Experts of a small language model: 24 experts in each of 10 layers.
Below are experts of layer 4 (counted from 0) of a mixture-of-experts language model. Rows are named router (the router's row for the expert) and show model dimensions 144-191. Each number is 128 + 24 x the weight over its row's rms, rounded and kept within 0 to 255. Numbers have three digits each.
After each expert's rows: a language model's description of what the expert responds to. This comes from a sample of Wikipedia text that the model never trained on.

# expert 17
router:123163140101132136134126132131125137150123128129164125102134117161111126086141152174144131119107094125075156137120160103163093133127133167162117
Description: Articles and possessives that open a noun phrase, chiefly the and The at sentence or line start, plus a, his, their, and table bars.

# expert 11
router:117134143133123101139124133162093102168101131105139130130115127163127129120111158172162137113112116100097130108154112135168096153120162180166146
Description: Opening brackets before age, est. or round notes, and prepositions before dates or years, like in, on, from, during, until, plus hyphens within compounds.

# expert 5
router:152142134110133129148149149191126143154111124115136093134120135133116150116110115119118094086138124088117137195115154119149102115139150113157148
Description: Sentence subjects and relative or complement words that open a clause, such as that, which, who, He, It, they, people, and the situation.

# expert 4
router:094153162159101119156152124146100103158127148130159113101062103151118147144162171128098139108111120125113162139128149120126102107104103123140131
Description: Capital letters or short lowercase pieces starting a word, usually after "the", "of" or a dash, e.g. "m" in film-maker, "nob", "v".

# expert 22
router:129106121100122096125116127158132099138109174115140140098123135128162131083158130131114174127123124134110121144117097089172092172104131199182174
Description: Apostrophes before "s", hyphens inside names, sentence-final periods and articles or possessives like "the", "a", "his", "their".

# expert 2
router:142113113115138130132140129128134118132139123095135086103122119151142104119108145125124094111157086107123106133132091121155127082175169128127141
Description: Final word pieces or numbers followed by a space that complete a name or word, often in tables, e.g. "Richmond ", "ett ", "0 ".

# expert 15
router:131161153078163154097156115142153112110135127136129115126099156135144114095136153138146195112115087103123132121096125125115156114124160147100159
Description: Short letter pieces in the middle or end of words and foreign names, e.g. f-res-coes, ph-ish-ing, conduc-tor, Kle-pa-č.

# expert 21
router:125161169113180112139155100123127127139147189130136092113097119131095135117128168146125154122107132109110119144122097110127134164129126126123133
Description: Stem fragments at the start or middle of longer words, often consonant clusters, e.g. fortun in Unfortunately, presid, intend, pl, cl, br.

# expert 18
router:152113114092151128150135115127144121087122112146103121124124135164119082116125132148131139102121099098118144141105101106167125095130169128139116
Description: Closing parentheses after names and word endings with trailing space, often foreign names, e.g. "Cummins)", Haudenosaun-ee, -ia, -ian.

# expert 10
router:154129124130150143136137144174123129149115120108145093106114131135141128114121113155132105103115131095115129168112132114165126125111143091171150
Description: Word-final noun pieces with trailing space, often followed by "of" or "and", e.g. proportion, Celebration, orphanage, University, film.

# expert 7
router:105122149112134120134147121173127113163119154141156123103107113169138124115108145148113131078126097061119121118143128112104109146091144127164124
Description: Prepositions, conjunctions and auxiliaries inside running prose, e.g. to, and, of, was, with, often following a comma or a subject pronoun.

# expert 13
router:109144144123115109092121102136133145171144187130174121102072161151140139094135144142098163106171109143105107138118132086136094147120123154132097
Description: Ordinals, adjectives and word-start prefixes after an article, as in first, second, high, sub-, re-, un-, and mid in midst or mid-1990s.

# expert 14
router:153164159102152154069128138129113116143134117125127089118116114135195110112137144116156181134144106114140145110127160139145131143097179157154158
Description: Suffix and middle pieces inside ordinary English words, usually before a comma or period, e.g. provid-er, re-ality, veter-in-arian.

# expert 19
router:115140149132110145123186122159104122152115162123155135136113157147182160099117134115109124129113114091155130123122142133156069158153134142182152
Description: The first words of proper names and titles, such as United, National, World, John, Royal, plus of inside names like House of Representatives.

# expert 16
router:098179159125110141129126129167118128154141122132153144108062138165100140141136144103082138097138113108127136141108177124120120131151164125153149
Description: Opening capital pieces of proper names, often foreign, like Ch-âteau, Sán-chez, Haw-kins, Man in Le Mans.

# expert 9
router:095141155088127132128164136122088129169149167115125122138111142179141134061126153133106143111145091113169141150058116114149087163149109146156137
Description: Structural punctuation in tables, infoboxes and lists, such as the | cell bar, - list dash, the colon after a field label, semicolons and ==.

# expert 1
router:165141168133137125101129120121115130142140154128143168131085131160131149138081149133102145129081110110142136136092142111133142096117114168125152
Description: Digit pieces of years, dates, minutes and coordinates, especially after a month, an open bracket or a table bar, as in 201, 199, 84'.

# expert 23
router:131121136158131155093128148138121109133134128145115104124103126131102130110097150134115126096165108127111115172111167075163108087153143134129121
Description: Role and media nouns that follow an ordinal or adjective, such as film, album, season, team, title, player, plus commas after brackets.

# expert 0
router:145171137106094132127176149133154117110156145129121137136107074154138150096168177134153150125148110126088098167112120131117144069127165120153117
Description: Line breaks and table pipes ending list or infobox lines, e.g. after a date before "- Party:" or taxonomy lists like Genus/Species.

# expert 6
router:168141145117113111116113084125121117128108143146104160116112113149188133136141171129145178108146074099136085119101156110126108070105140124148124
Description: Suffixes and name endings closing a word right before a comma, period or line break, e.g. Alger-ia, Puerto Rico, stat-ement, -ing.

# expert 8
router:117122126120128122115175121156150117139127124147140155117105132157105093090105170126114151067125097103146120164131139122141098146124115132164130
Description: Commas, "and", "was", "which", "also" and similar function words linking clauses in running prose, e.g. "as well as".

# expert 12
router:117152165131140173099108140133108132174148144113163132110073162165152157128079157102095125122138110128113134152107131105155120126134128153129116
Description: Pipes and numbers in sports and election tables, plus year prefixes such as 201, 199, 200.

# expert 20
router:145155164102100127137147114156110107168148148145120155104119129163091165141086136153176120129150107103103155120103162110110132114122112160165141
Description: Participles and prepositions in prose, often after "was" or "is", e.g. became, known, used, covered by, most of.